Weights of a small mixture-of-experts language model, trained from scratch on English Wikipedia.
Experts: 64 experts in each of 9 layers, 128 squared ReLU neurons an expert, 2 picks a token, a softmax router, 32 empty slots to pick, a shared expert of 128 neurons.
Below are experts of layer 5 (counted from 0) of a mixture-of-experts language model. Rows are named up (a neuron's input weights, with its number), down (a neuron's output weights, with its number) and show model dimensions 0-63. Each number is 50 + 15 x the weight over its row's rms, rounded and kept within 0 to 99.
Before each expert's rows: "comes before" lists some tokens at least twice as common just after its tokens as in all text; "mostly gets" lists some tokens that are sent to it at least half of the time. This comes from a sample of Wikipedia text that the model never trained on. Tokens count by the router's weight.

# expert 32
comes before: " |", "C", "S", "N", "A", "E"
mostly gets: " USA", " MF", "US", "RA", " ESP", " DF"
up7:34 56 68 61 61 66 69 35 79 46 33 83 52 45 58 41 33 52 52 43 48 46 47 31 39 68 70 37 39 49 51 67 58 43 50 46 52 68 52 14 41 57 64 61 68 61 22 59 61 57 29 64 64 80 52 34 53 53 60 61 49 60 72 47
down7:56 59 60 42 62 45 65 46 74 54 81 36 82 63 55 55 43 43 59 53 50 62 63 22 57 49 42 54 51 35 51 48 73 32 52 56 71 49 58 48 59 29 26 47 34 51 85 50 37 30 51 38 94 76 46 39 58 56 74 59 40 24 35 48
up8:26 45 32 55 69 59 53 34 63 35 54 50 62 25 48 49 51 56 54 57 16 48 73 80 36 34 29 46 36 58 22 74 45 59 22 48 56 29 54 36 45 38 62 57 50 41 53 60 53 38 62 73 61 43 28 64 41 38 69 49 71 68 40 45
down8:58 53 53 78 34 49 64 54 46 46 55 58 65 43 48 66 56 46 41 34 27 42 60 65 50 38 46 39 57 40 73 62 64 44 68 26 62 54 21 56 55 44 48 39 66 32 49 42 47 55 45 37 30 55 35 46 31 64 32 44 53 22 66 44
up9:60 35 79 65 57 77 57 37 50 46 47 51 25 63 62 51 50 45 51 71 58 45 39 33 50 42 32 83 74 30 69 46 49 24 69 28 55 29 42 45 51 15 41 44 15 41 60 24 86 18 77 69 24 49 55 56 48 38 37 31 77 24 63 70
down9:57 41 66 65 50 36 81 74 29 38 56 65 60 74 57 46 64 48 56 35 45 64 44 48 61 57 51 59 38 69 56 35 53 50 32 50 57 31 42 69 42 35 52 77 90 31 65 48 43 39 69 29 62 26 51 07 45 39 47 56 43 63 58 58
up10:45 43 52 48 48 39 32 70 75 45 33 40 39 30 40 57 43 61 44 41 48 56 33 12 44 41 31 38 26 28 32 43 65 54 72 55 54 56 46 12 62 80 49 52 35 76 47 43 64 30 93 46 58 59 61 47 42 51 65 39 51 61 33 85
down10:33 43 63 65 58 32 40 56 27 27 46 49 43 72 59 48 73 75 29 57 46 61 46 53 23 49 70 74 02 31 37 54 58 45 43 58 48 73 38 44 55 38 44 41 30 55 35 53 34 44 45 69 46 40 84 74 31 40 55 56 57 74 39 28
up11:62 33 62 24 60 45 46 46 41 35 45 44 50 81 41 52 67 67 49 45 37 33 62 38 53 54 62 46 58 59 62 66 23 71 55 27 58 24 54 58 49 45 52 24 85 62 81 26 83 37 53 51 62 57 39 50 28 57 35 48 44 59 54 33
down11:32 46 26 59 56 67 51 72 47 71 43 64 33 57 35 38 34 44 46 49 44 43 40 40 45 52 31 46 43 51 32 53 53 33 64 57 50 59 40 81 24 62 59 63 27 42 54 75 39 35 49 56 73 43 47 49 40 71 56 60 36 62 63 75
up12:41 60 53 34 56 73 55 45 78 66 74 62 58 44 62 21 32 84 41 50 53 43 32 10 54 60 35 36 43 25 46 41 70 68 34 54 57 52 54 65 61 51 64 31 46 50 56 25 62 43 76 38 38 45 65 49 57 50 72 65 56 39 48 47
down12:53 73 68 38 25 55 52 67 54 45 61 56 50 43 31 54 54 58 72 55 41 37 34 48 28 42 34 32 31 49 71 67 68 46 62 39 48 52 33 54 54 71 47 54 64 26 35 45 48 42 55 42 42 53 53 50 42 38 67 37 60 40 30 45
up13:31 43 39 34 59 29 46 44 40 51 71 46 59 44 60 36 45 45 70 60 77 69 30 59 78 50 46 52 43 36 62 49 70 52 66 36 32 31 64 57 35 17 38 58 66 49 74 41 55 52 62 39 59 40 46 53 74 31 48 43 56 51 21 47
down13:46 15 64 60 52 59 67 31 49 57 43 30 39 57 28 59 22 39 63 44 31 71 53 67 38 56 39 41 42 28 68 30 53 65 40 89 65 36 56 14 39 74 39 51 91 35 39 55 35 16 29 44 52 64 74 65 29 31 58 48 33 60 56 50
up14:70 59 35 38 67 49 62 56 68 59 34 40 38 64 47 51 56 58 56 65 49 80 66 69 37 32 51 72 60 59 66 67 52 50 13 55 54 39 50 62 86 54 59 49 46 26 59 72 61 58 62 43 37 46 29 42 33 45 54 14 31 43 49 57
down14:41 62 35 52 47 80 36 40 71 39 44 34 46 53 35 69 37 50 65 64 51 55 46 46 31 31 51 63 52 55 60 43 51 42 58 61 44 48 60 38 81 64 47 60 48 89 59 49 82 45 51 57 40 58 50 44 34 25 71 78 46 71 20 55
up15:66 31 38 51 38 50 17 14 34 38 39 60 23 43 46 56 43 57 65 47 63 52 24 79 41 49 52 50 38 32 59 87 42 80 25 51 51 49 51 57 32 60 10 75 72 68 56 77 41 58 65 55 50 29 47 69 60 41 33 32 52 61 52 39
down15:48 50 62 50 58 65 51 43 58 59 24 57 64 76 59 57 54 68 52 66 29 52 69 39 52 23 47 41 49 40 38 31 64 49 53 46 43 45 30 77 51 58 50 34 26 51 50 54 45 40 91 44 48 36 17 78 61 58 32 58 37 51 45 70
up16:45 48 52 61 47 51 60 78 62 58 28 73 69 53 49 26 53 50 42 24 25 49 60 46 39 39 31 62 46 41 63 36 36 32 49 47 49 38 35 42 66 40 31 54 79 71 40 48 76 34 68 22 58 39 58 35 55 42 63 48 45 80 41 59
down16:53 70 32 49 44 57 60 56 49 32 73 68 62 46 78 55 58 55 73 47 60 88 65 37 42 46 43 39 31 49 71 60 37 52 27 53 16 64 65 48 69 50 52 60 50 63 32 33 46 52 57 81 33 62 29 70 56 47 58 27 57 48 67 44
up17:42 50 41 43 53 58 55 41 73 71 60 79 60 89 54 42 69 32 66 38 54 15 54 22 42 24 46 52 59 29 58 41 27 32 35 70 45 69 50 31 65 49 46 59 56 62 51 72 60 55 57 72 41 51 52 53 65 33 43 42 61 40 26 65
down17:37 43 48 49 49 43 53 59 39 68 79 21 27 44 43 39 47 65 44 73 47 39 49 81 56 48 51 60 61 54 50 35 63 29 84 76 34 32 47 41 56 12 63 46 05 60 81 34 75 70 45 52 41 47 49 74 51 28 45 21 57 63 72 47
up18:32 71 48 43 74 64 31 46 62 27 38 45 69 63 64 22 58 45 54 32 69 35 68 53 67 62 11 44 60 60 58 48 25 46 50 65 31 59 38 51 14 52 30 47 80 55 42 89 61 48 54 58 42 60 54 38 63 60 47 59 34 67 53 47
down18:44 47 59 45 56 38 31 63 46 16 35 66 33 35 62 33 51 49 57 35 84 53 53 51 53 57 61 66 56 10 40 46 45 34 65 47 45 48 48 52 42 54 49 35 66 58 30 59 42 59 58 41 38 35 66 43 38 92 81 61 58 54 32 69
up19:62 50 44 59 34 67 46 53 44 58 32 58 61 65 54 28 36 79 60 53 64 92 49 39 16 49 30 57 26 76 79 43 46 27 60 46 59 48 54 32 72 45 76 61 60 59 60 41 49 36 39 52 60 30 36 30 41 44 35 64 74 80 68 38
down19:40 47 37 60 62 31 75 48 51 58 48 61 90 61 73 53 79 20 56 69 43 50 74 34 40 58 48 64 50 56 69 43 45 79 43 46 41 60 39 35 63 67 45 34 16 41 51 45 55 41 65 51 46 81 60 49 47 54 58 54 51 65 45 47
up20:66 43 39 51 55 62 37 20 54 59 34 45 44 27 68 35 51 46 32 63 36 40 47 33 76 54 76 88 55 27 65 53 40 71 52 50 30 73 20 54 29 45 33 27 48 44 56 54 72 31 68 55 46 51 67 48 42 66 23 65 48 34 33 68
down20:51 50 47 57 36 57 34 79 46 71 44 47 68 37 33 61 80 31 39 39 28 46 33 56 43 57 44 65 36 51 40 65 17 50 52 45 48 59 63 55 14 56 52 58 69 43 48 76 41 49 79 55 53 56 51 35 53 48 43 45 32 45 54 22
up21:40 39 35 61 31 40 55 44 43 38 29 62 74 61 70 43 71 60 63 54 70 64 56 50 32 50 55 52 51 51 47 44 59 57 44 84 32 46 57 37 50 43 55 53 42 50 47 56 35 18 63 58 43 65 39 81 46 67 43 56 65 38 65 39
down21:67 49 78 56 45 59 49 44 42 44 59 65 62 69 56 36 49 38 60 31 49 57 40 44 43 45 41 39 63 46 43 47 32 53 67 22 59 41 45 32 59 22 60 38 59 49 61 35 33 46 47 28 62 42 77 41 35 37 72 37 67 22 44 72
up22:29 78 28 45 44 36 49 38 56 48 42 82 70 56 43 54 54 38 29 59 53 63 46 52 09 45 42 53 51 32 48 52 62 43 63 47 62 53 59 56 78 49 58 35 53 31 53 50 39 42 36 58 64 54 80 48 59 00 51 31 70 46 45 55
down22:51 40 57 57 38 61 69 48 67 63 39 33 55 35 36 55 50 61 53 29 37 46 39 40 34 42 49 45 31 43 49 44 38 66 08 70 70 57 44 38 34 40 66 38 35 26 57 54 38 29 43 45 46 53 37 48 50 16 36 45 52 51 49 50
up23:57 56 68 29 39 49 67 74 44 65 59 28 44 29 87 60 58 40 38 50 51 42 21 88 37 33 39 48 49 33 28 46 49 29 49 31 58 68 54 70 44 58 72 97 53 59 39 43 38 65 34 56 73 71 40 49 11 53 64 65 53 68 35 47
down23:38 34 55 59 45 28 43 74 33 51 33 46 59 22 43 65 26 77 40 75 31 52 54 34 27 50 55 47 16 62 37 31 35 58 37 48 50 24 41 51 40 61 41 42 64 32 61 30 43 44 52 32 37 86 30 64 28 46 61 21 37 67 54 40

# expert 57
comes before: " |", "\n", ",", ".", " (", ".\n\n"
mostly gets: " States", " government", " Canada", " France", " India", " Australia"
up0:65 62 49 44 43 39 71 71 49 69 77 59 33 46 51 31 45 51 64 68 50 41 71 53 60 63 78 70 97 39 60 46 31 27 53 19 64 50 45 58 42 25 62 62 30 38 69 43 60 13 52 35 52 66 68 34 41 39 46 57 55 27 71 34
down0:52 52 71 64 50 82 34 67 42 40 62 60 32 65 57 70 37 42 59 45 38 39 42 36 50 67 42 32 45 63 35 64 57 55 35 50 28 53 79 27 65 62 48 29 53 53 60 66 43 65 32 36 65 62 35 68 43 55 78 59 57 69 02 45
up1:45 47 57 33 36 43 27 34 51 72 72 44 54 53 52 68 28 71 39 42 45 66 61 39 65 42 59 67 41 55 36 66 44 22 22 73 46 61 80 53 24 34 65 39 56 36 43 48 66 11 55 57 59 53 17 42 67 58 25 70 65 63 39 33
down1:58 06 40 26 53 50 57 60 53 62 50 53 59 50 42 51 54 65 69 52 45 37 45 43 42 49 43 62 60 41 46 58 22 36 38 45 61 30 38 29 36 50 42 47 31 34 41 50 64 26 39 56 67 46 49 35 54 51 59 53 62 51 54 44
up2:64 48 70 59 58 53 41 44 50 38 61 60 54 52 47 51 42 28 57 41 54 47 36 53 24 48 41 66 72 17 48 57 22 46 45 49 36 49 43 31 22 55 52 45 25 66 57 63 47 37 73 74 48 42 70 52 54 57 53 57 36 57 76 21
down2:46 40 65 61 49 36 33 40 51 51 55 58 69 62 54 39 69 35 77 39 36 59 37 94 51 40 30 49 63 35 36 64 56 65 31 56 61 79 50 55 56 22 35 68 43 62 51 29 57 38 60 60 42 66 44 57 42 25 21 56 40 59 35 52
up3:52 39 52 41 56 56 51 19 44 58 37 56 59 60 71 38 68 79 46 63 30 61 70 68 36 45 28 46 29 53 02 59 56 39 36 50 54 47 58 67 55 72 58 56 48 35 34 49 45 65 52 63 34 62 44 39 22 55 66 58 40 15 59 43
down3:58 29 57 60 43 53 54 66 33 55 37 35 62 31 71 70 44 92 44 62 45 75 17 54 57 64 72 39 33 38 42 61 51 41 45 85 56 07 72 53 49 76 50 30 34 62 35 78 44 32 43 31 48 68 13 57 33 66 51 40 41 41 51 38
up4:72 59 54 63 62 49 54 51 82 53 29 43 47 42 68 67 08 30 71 30 75 52 68 76 42 45 49 26 50 37 59 79 35 48 55 53 57 36 26 40 33 35 46 30 44 68 56 41 54 71 72 46 40 46 80 48 37 42 50 77 75 43 35 30
down4:35 59 58 43 57 50 55 26 55 57 62 48 47 52 27 66 47 61 25 63 51 74 58 56 48 49 40 57 51 46 57 49 42 55 44 62 64 39 70 77 66 30 54 80 43 76 54 30 54 75 72 57 47 52 66 34 40 43 65 39 34 42 34 51
up5:44 54 64 37 52 59 32 45 31 66 49 63 53 33 74 90 53 25 58 56 54 54 60 13 38 49 58 56 52 34 59 59 80 50 39 46 64 38 63 59 72 59 35 64 44 68 48 56 63 58 45 30 27 70 51 84 20 48 52 39 41 32 61 67
down5:59 47 70 47 27 55 52 38 53 46 69 33 58 63 10 41 42 44 75 58 70 38 28 66 28 29 31 28 45 70 90 52 43 36 21 47 52 51 66 40 38 40 41 31 46 65 59 22 42 69 64 25 52 43 53 43 33 56 57 65 26 55 51 41
up6:19 92 40 35 66 58 67 48 49 47 58 57 46 39 42 47 23 60 36 26 54 28 66 61 48 29 46 68 51 53 71 74 44 50 31 66 38 58 46 53 61 64 14 40 81 56 43 76 32 55 37 40 73 34 64 48 62 33 62 55 70 54 39 71
down6:66 44 33 79 75 38 19 54 44 60 45 27 37 56 63 39 43 42 73 86 61 56 51 51 66 71 61 59 51 42 25 27 77 29 52 49 80 40 43 73 71 61 84 72 42 41 52 30 58 50 66 45 37 39 47 56 56 40 55 54 36 57 55 68
up7:30 60 53 43 37 60 34 66 47 66 49 76 48 72 16 67 30 80 53 61 56 63 39 54 37 41 53 74 43 37 44 34 45 51 27 24 42 45 59 28 39 56 33 53 47 81 57 39 42 41 39 47 52 43 33 29 45 53 66 52 74 39 55 25
down7:78 42 51 51 61 56 49 24 58 47 72 30 50 46 60 52 47 32 42 51 83 38 29 30 88 31 70 42 30 61 49 30 46 59 56 54 31 52 59 48 51 64 62 41 30 49 86 53 46 46 52 51 44 46 56 58 22 58 42 57 37 48 39 53
up8:36 35 53 40 57 47 49 66 41 26 51 60 51 40 44 42 50 67 68 35 60 69 69 56 57 35 49 43 49 52 47 66 36 32 28 25 40 67 51 27 47 49 28 22 71 49 62 66 65 59 80 11 50 67 62 60 45 40 49 32 43 28 63 66
down8:43 63 56 48 40 42 52 04 56 59 61 50 45 45 46 40 28 58 47 39 51 51 62 41 68 45 44 53 52 44 71 74 46 73 65 41 33 70 82 61 58 65 35 42 56 30 53 51 57 54 69 76 91 49 60 55 55 68 58 63 55 30 39 69
up9:44 50 62 28 52 45 34 25 49 29 37 69 27 24 57 61 49 59 63 47 55 71 61 66 56 62 80 51 54 42 39 55 44 46 71 62 48 37 37 53 46 16 62 37 51 55 57 45 17 52 40 50 47 74 84 41 70 55 62 92 65 55 81 50
down9:24 21 48 43 67 91 56 60 46 43 41 67 33 49 61 49 49 43 64 36 40 41 16 92 46 25 44 57 66 57 68 33 57 25 59 52 49 46 53 19 54 39 31 50 36 58 70 34 52 54 71 45 55 45 66 52 49 53 73 32 40 65 56 51
up10:55 40 19 61 53 36 38 32 34 52 44 40 18 29 37 18 50 54 31 45 65 08 42 41 52 49 50 65 12 74 47 30 58 48 39 47 74 29 63 45 68 73 73 57 43 46 70 61 62 53 41 42 57 28 53 45 52 23 36 44 54 18 57 59
down10:33 31 40 49 34 63 45 60 48 50 46 92 47 61 29 45 56 53 51 49 41 50 73 58 49 40 70 36 62 39 56 81 38 56 36 48 32 42 25 41 82 65 33 82 32 60 30 75 68 63 79 51 19 68 62 39 57 76 41 30 31 63 35 48
up11:56 40 75 49 40 67 33 49 48 56 51 51 53 66 55 11 20 54 64 49 37 73 45 48 52 80 13 65 56 55 61 54 83 45 57 47 58 24 81 46 29 30 76 46 52 39 52 57 64 39 50 18 54 23 42 32 44 48 30 49 67 55 58 59
down11:36 38 46 48 38 35 56 37 54 46 50 50 66 69 45 34 42 11 42 73 61 56 42 39 48 93 56 71 51 51 44 46 65 51 28 47 35 51 54 32 42 48 48 42 43 56 45 49 39 39 16 53 43 42 65 36 52 61 54 59 68 28 40 27
up12:72 26 56 19 34 52 43 35 78 49 41 51 52 57 57 42 49 85 75 53 46 28 51 35 71 60 69 55 27 72 37 50 53 61 59 54 38 46 57 33 31 43 58 25 36 41 57 68 31 19 62 28 41 72 83 45 79 53 20 46 54 58 50 61
down12:32 53 48 66 52 37 78 64 44 67 43 57 67 86 66 50 27 41 50 68 77 73 40 63 64 60 55 31 63 28 26 51 59 44 22 41 57 64 55 59 15 76 42 57 38 38 42 51 62 36 62 47 63 63 41 38 22 30 41 71 64 41 18 60
up13:64 40 31 64 52 58 63 34 39 35 28 39 45 52 65 39 53 63 53 46 52 36 28 43 26 56 57 63 41 32 47 49 33 53 34 54 44 69 29 80 43 53 52 41 49 40 54 44 56 40 38 86 39 37 69 39 67 40 52 49 57 61 40 32
down13:43 70 65 63 35 66 37 87 39 28 73 66 18 38 66 49 55 49 26 34 44 37 78 63 59 44 32 62 59 86 41 54 39 44 45 40 68 58 67 73 41 60 57 64 57 37 39 58 42 68 55 30 49 55 17 26 53 96 29 45 44 36 45 67
up14:59 51 67 54 77 41 45 44 61 59 38 52 41 53 55 59 57 51 31 38 25 29 50 49 61 30 43 77 48 55 58 57 30 60 59 65 40 42 64 33 47 45 41 38 64 63 51 50 24 52 59 88 38 71 58 37 34 58 56 64 45 37 49 60
down14:65 55 57 38 36 55 80 36 55 44 55 40 65 68 52 43 29 61 52 57 66 50 31 36 57 33 29 29 61 36 10 43 50 34 51 32 40 39 32 42 58 75 51 54 65 54 84 46 57 46 59 28 61 58 31 54 76 73 24 54 60 42 50 61
up15:44 59 61 49 61 20 23 57 42 38 57 82 42 47 31 58 54 42 56 51 47 54 39 75 49 30 73 55 57 35 76 23 50 53 55 97 70 69 24 30 55 65 59 57 47 44 68 50 50 46 79 39 76 41 46 50 53 41 65 36 71 87 59 63
down15:35 62 70 25 60 50 71 62 45 52 33 53 19 54 38 70 35 49 56 30 42 37 54 56 62 67 54 20 50 69 22 50 62 44 56 47 56 58 36 39 53 41 67 62 46 22 55 46 53 65 50 41 69 60 70 60 47 46 52 73 09 40 36 65
up16:48 64 30 24 44 76 61 50 30 37 41 83 46 42 51 38 49 72 59 31 61 43 67 57 58 58 39 42 70 65 40 58 42 74 54 54 66 67 61 33 47 64 58 56 33 47 60 38 52 55 61 47 46 67 34 62 84 45 45 55 55 48 53 39
down16:69 25 92 41 53 81 50 45 38 46 37 15 42 60 50 51 55 63 52 58 68 33 42 55 37 46 42 75 64 70 60 28 65 73 39 37 70 62 16 51 55 60 66 51 77 29 16 67 47 48 61 34 28 47 35 43 54 46 68 62 66 85 66 43

# expert 1
comes before: " a", " as", " the", " in", " an", " by"
mostly gets: " became", " called", " used", " named", " served", " known"
up0:43 57 35 52 60 54 49 35 42 43 67 76 43 22 51 48 70 47 70 49 65 49 31 59 37 38 56 47 48 38 31 82 84 52 45 36 45 43 28 57 48 45 34 71 44 61 44 43 42 74 36 76 81 54 53 61 57 46 55 51 60 68 44 35
down0:57 62 59 55 64 44 51 48 44 49 73 37 51 72 38 49 43 45 53 24 37 83 47 30 69 46 45 60 49 45 02 43 56 72 46 38 43 22 48 48 37 75 65 62 42 45 17 61 27 31 37 80 64 64 27 53 35 31 45 61 58 26 49 54
up1:59 52 34 55 34 58 52 47 55 51 56 77 54 35 61 34 63 65 23 36 37 40 69 55 60 29 55 61 45 44 34 63 50 68 42 49 32 44 76 60 38 50 57 45 26 58 56 42 57 50 63 62 54 57 33 64 31 46 59 27 28 42 65 63
down1:54 48 62 53 63 43 23 61 80 18 54 50 32 73 38 37 48 59 53 53 53 36 74 44 24 14 41 48 69 59 59 35 57 56 31 49 51 56 41 75 62 29 37 65 51 64 48 33 44 49 68 15 47 58 56 57 84 39 28 48 68 58 62 58
up2:41 73 38 58 69 42 74 64 48 58 27 67 69 60 35 71 48 42 52 45 52 32 43 51 59 27 76 38 69 45 54 43 58 25 72 53 69 62 86 82 46 28 43 44 49 24 37 73 37 45 24 51 38 44 54 49 55 75 48 55 42 65 11 57
down2:59 60 37 58 48 43 61 58 61 27 66 50 42 42 76 32 66 71 49 45 31 59 54 52 78 14 87 44 41 25 49 44 53 63 77 43 44 28 46 42 29 38 41 51 33 28 46 46 45 60 86 57 30 92 74 60 63 49 23 69 75 56 45 61
up3:33 43 63 75 35 45 65 15 42 46 63 53 59 30 21 54 85 52 61 51 13 38 56 56 40 27 40 38 55 07 36 52 62 54 47 63 65 52 78 39 31 30 49 48 61 75 50 15 40 61 24 67 34 52 44 53 59 56 46 71 48 63 44 28
down3:50 26 51 45 52 42 33 43 75 58 43 51 29 60 43 24 59 41 51 50 68 42 56 51 27 39 39 52 36 98 31 26 44 32 61 31 46 22 35 65 36 47 62 61 67 49 41 40 84 65 51 24 48 41 64 51 49 63 51 25 52 66 47 13
up4:48 78 80 51 37 44 47 36 58 71 40 45 52 43 29 39 16 56 46 38 32 62 55 54 45 49 70 56 34 64 39 58 56 44 49 49 42 58 40 76 27 55 57 40 58 25 38 42 67 52 35 47 58 52 59 52 59 47 56 42 47 57 47 56
down4:71 51 72 44 53 55 42 79 40 31 41 49 44 65 21 28 69 47 60 52 37 28 61 58 37 51 50 51 22 57 49 50 31 43 42 47 60 41 60 40 52 59 34 27 31 69 45 58 59 61 54 51 87 35 51 66 42 27 88 63 51 55 32 34
up5:52 62 59 09 40 61 55 41 48 29 39 20 49 38 48 86 51 52 38 26 30 48 73 53 60 58 29 35 44 44 56 38 42 25 31 14 45 34 68 60 36 71 63 50 41 34 20 29 61 31 34 22 50 64 31 34 62 55 45 45 59 66 27 60
down5:56 47 30 67 58 48 51 42 40 48 51 59 78 62 52 62 35 37 52 48 39 56 48 58 58 70 39 46 50 38 54 61 88 67 30 36 72 41 58 59 59 55 26 67 54 66 63 42 65 48 66 24 41 55 20 73 27 45 43 44 41 38 53 36
up6:54 49 52 48 01 65 78 23 49 51 33 83 43 38 39 47 55 57 66 48 38 50 52 43 44 69 63 47 52 59 44 43 63 47 14 48 17 68 40 49 57 50 76 50 55 40 66 70 48 76 56 58 72 34 73 50 54 46 78 56 52 45 45 61
down6:52 88 48 53 45 44 66 68 62 66 43 72 28 49 56 54 74 81 42 52 46 70 41 54 62 73 58 39 59 64 80 52 47 57 60 54 52 60 40 50 39 40 55 55 52 40 60 40 50 41 17 55 68 81 19 30 36 74 56 43 30 28 49 39
up7:75 51 61 73 34 37 46 60 46 65 40 55 34 47 49 55 36 58 44 62 78 32 35 32 47 82 34 78 66 26 70 47 64 46 30 27 66 42 64 81 40 54 68 81 43 50 60 23 38 30 38 73 41 57 45 54 45 38 43 52 63 51 73 44
down7:36 58 42 56 69 64 62 46 51 31 30 54 20 47 40 36 31 38 18 31 38 84 54 28 57 38 45 29 64 43 37 70 55 70 31 80 41 21 60 78 60 51 59 41 33 47 41 39 50 47 53 36 51 62 36 44 39 55 52 60 21 74 52 44
up8:32 32 37 84 47 76 51 63 70 46 88 43 48 39 70 22 40 60 46 63 59 26 64 46 45 62 74 60 51 40 64 54 35 51 41 53 51 33 33 87 74 44 58 45 45 52 49 41 41 66 45 73 85 49 48 65 39 27 57 63 45 45 59 44
down8:88 87 58 55 42 38 45 38 38 50 32 54 48 58 65 55 37 58 57 66 65 53 61 78 43 36 50 24 58 55 61 71 54 50 43 38 57 48 49 27 58 66 37 41 31 61 75 56 46 57 70 27 28 18 52 67 63 59 61 38 59 37 75 40
up9:53 52 68 41 70 44 36 32 68 25 52 72 65 65 33 44 58 32 43 49 60 56 50 68 51 47 82 75 59 71 36 45 67 40 22 19 64 46 51 63 46 42 50 38 76 44 38 34 47 62 67 48 62 38 62 68 52 56 61 45 33 36 49 36
down9:41 63 55 67 36 53 82 55 24 14 56 48 58 39 59 47 45 45 59 67 42 74 57 53 64 50 46 56 18 48 59 29 55 30 62 38 78 51 48 28 64 67 53 47 30 54 62 35 67 61 63 46 42 24 62 31 58 44 53 73 55 56 72 70
up10:43 54 48 51 55 51 79 62 79 40 45 44 55 68 65 55 69 69 51 42 47 52 51 40 54 53 37 68 74 55 52 56 26 45 40 32 61 41 77 66 41 52 48 59 37 28 42 59 79 56 25 42 32 38 58 54 22 41 58 45 42 35 31 67
down10:56 52 35 43 31 76 25 66 52 30 65 35 68 46 32 53 70 53 50 58 96 46 53 48 49 37 68 60 53 59 56 32 38 75 35 56 43 43 38 54 25 25 44 50 72 78 47 74 41 73 56 68 38 48 20 59 45 48 50 68 62 35 50 39
up11:58 70 50 45 66 20 59 72 34 27 67 38 49 53 56 54 48 59 44 43 77 37 26 32 67 50 64 55 45 67 46 65 71 59 29 61 44 53 23 54 20 46 59 78 38 47 34 48 48 49 52 83 35 75 72 62 36 78 38 38 37 54 74 41
down11:42 38 50 58 46 48 41 51 67 28 63 38 43 47 30 57 48 52 30 55 53 55 36 32 37 66 41 38 83 51 84 38 73 53 49 39 60 32 70 39 04 67 56 57 43 46 61 63 71 21 75 37 53 35 49 74 47 41 23 49 48 53 72 55
up12:49 44 62 16 41 17 37 43 66 51 51 42 46 46 35 99 56 57 71 80 33 42 43 47 49 35 41 45 40 46 66 45 51 68 53 26 59 37 57 33 73 73 47 24 50 50 45 57 73 37 64 46 38 68 38 49 57 61 40 49 72 30 51 62
down12:57 19 43 44 37 56 49 49 66 35 42 39 54 49 53 77 46 39 53 56 33 22 57 47 57 75 28 46 37 67 40 40 57 40 48 54 66 49 85 79 04 47 34 44 46 32 47 32 75 46 53 52 65 62 22 57 46 50 59 60 32 51 77 39
up13:35 89 33 58 50 55 63 46 77 44 45 55 44 55 32 39 53 28 43 55 41 42 57 32 53 81 59 76 57 74 55 39 54 47 62 50 63 67 46 73 56 56 39 46 57 40 41 78 35 64 25 47 26 52 34 53 65 45 63 28 28 50 41 42
down13:54 52 30 26 33 30 53 46 80 47 53 39 44 47 42 55 35 54 52 70 54 76 38 44 55 61 37 49 57 33 23 50 65 40 44 29 29 33 23 52 63 57 41 49 78 55 36 65 64 58 37 33 40 61 18 62 43 64 44 82 53 46 57 43
up14:67 39 50 57 42 59 53 45 45 57 38 21 75 28 38 37 46 71 62 72 35 73 49 54 35 57 51 43 59 32 47 58 40 40 70 47 51 42 76 71 32 50 53 40 24 54 69 21 38 43 56 47 75 25 81 60 49 52 63 43 57 46 34 29
down14:14 63 42 09 46 72 40 37 27 52 64 69 60 55 43 56 50 49 54 57 48 25 49 63 40 42 61 70 49 91 77 45 57 50 39 58 63 55 58 62 20 42 53 35 76 71 56 73 62 48 70 57 17 43 27 64 47 47 55 51 44 52 73 61
up15:52 46 63 58 54 70 44 73 40 64 40 65 60 30 42 79 55 58 17 32 29 45 50 54 38 66 46 83 99 36 58 68 39 59 50 56 40 50 34 46 67 38 34 56 56 44 47 45 52 49 17 52 94 47 32 45 50 43 21 51 56 83 41 44
down15:54 29 45 45 25 64 62 39 57 39 28 42 83 40 61 70 47 52 53 51 52 23 46 39 58 63 47 34 66 41 14 41 27 49 55 82 38 35 74 33 48 56 43 54 29 53 81 69 23 48 40 54 58 43 61 46 66 25 45 50 47 68 50 17
up16:68 55 56 63 65 61 45 39 74 16 90 63 55 57 69 60 66 42 66 39 28 35 57 48 54 33 30 53 69 62 26 15 73 72 27 60 55 56 47 50 53 47 49 54 69 49 74 54 43 59 37 50 65 33 54 50 64 56 56 17 49 39 42 45
down16:59 57 36 64 57 45 56 59 54 51 55 79 79 45 57 81 59 53 59 49 58 40 47 48 39 51 72 67 33 24 65 40 51 35 26 70 52 46 57 45 35 56 47 49 38 49 46 62 41 35 78 25 02 61 80 30 60 13 28 45 23 20 56 72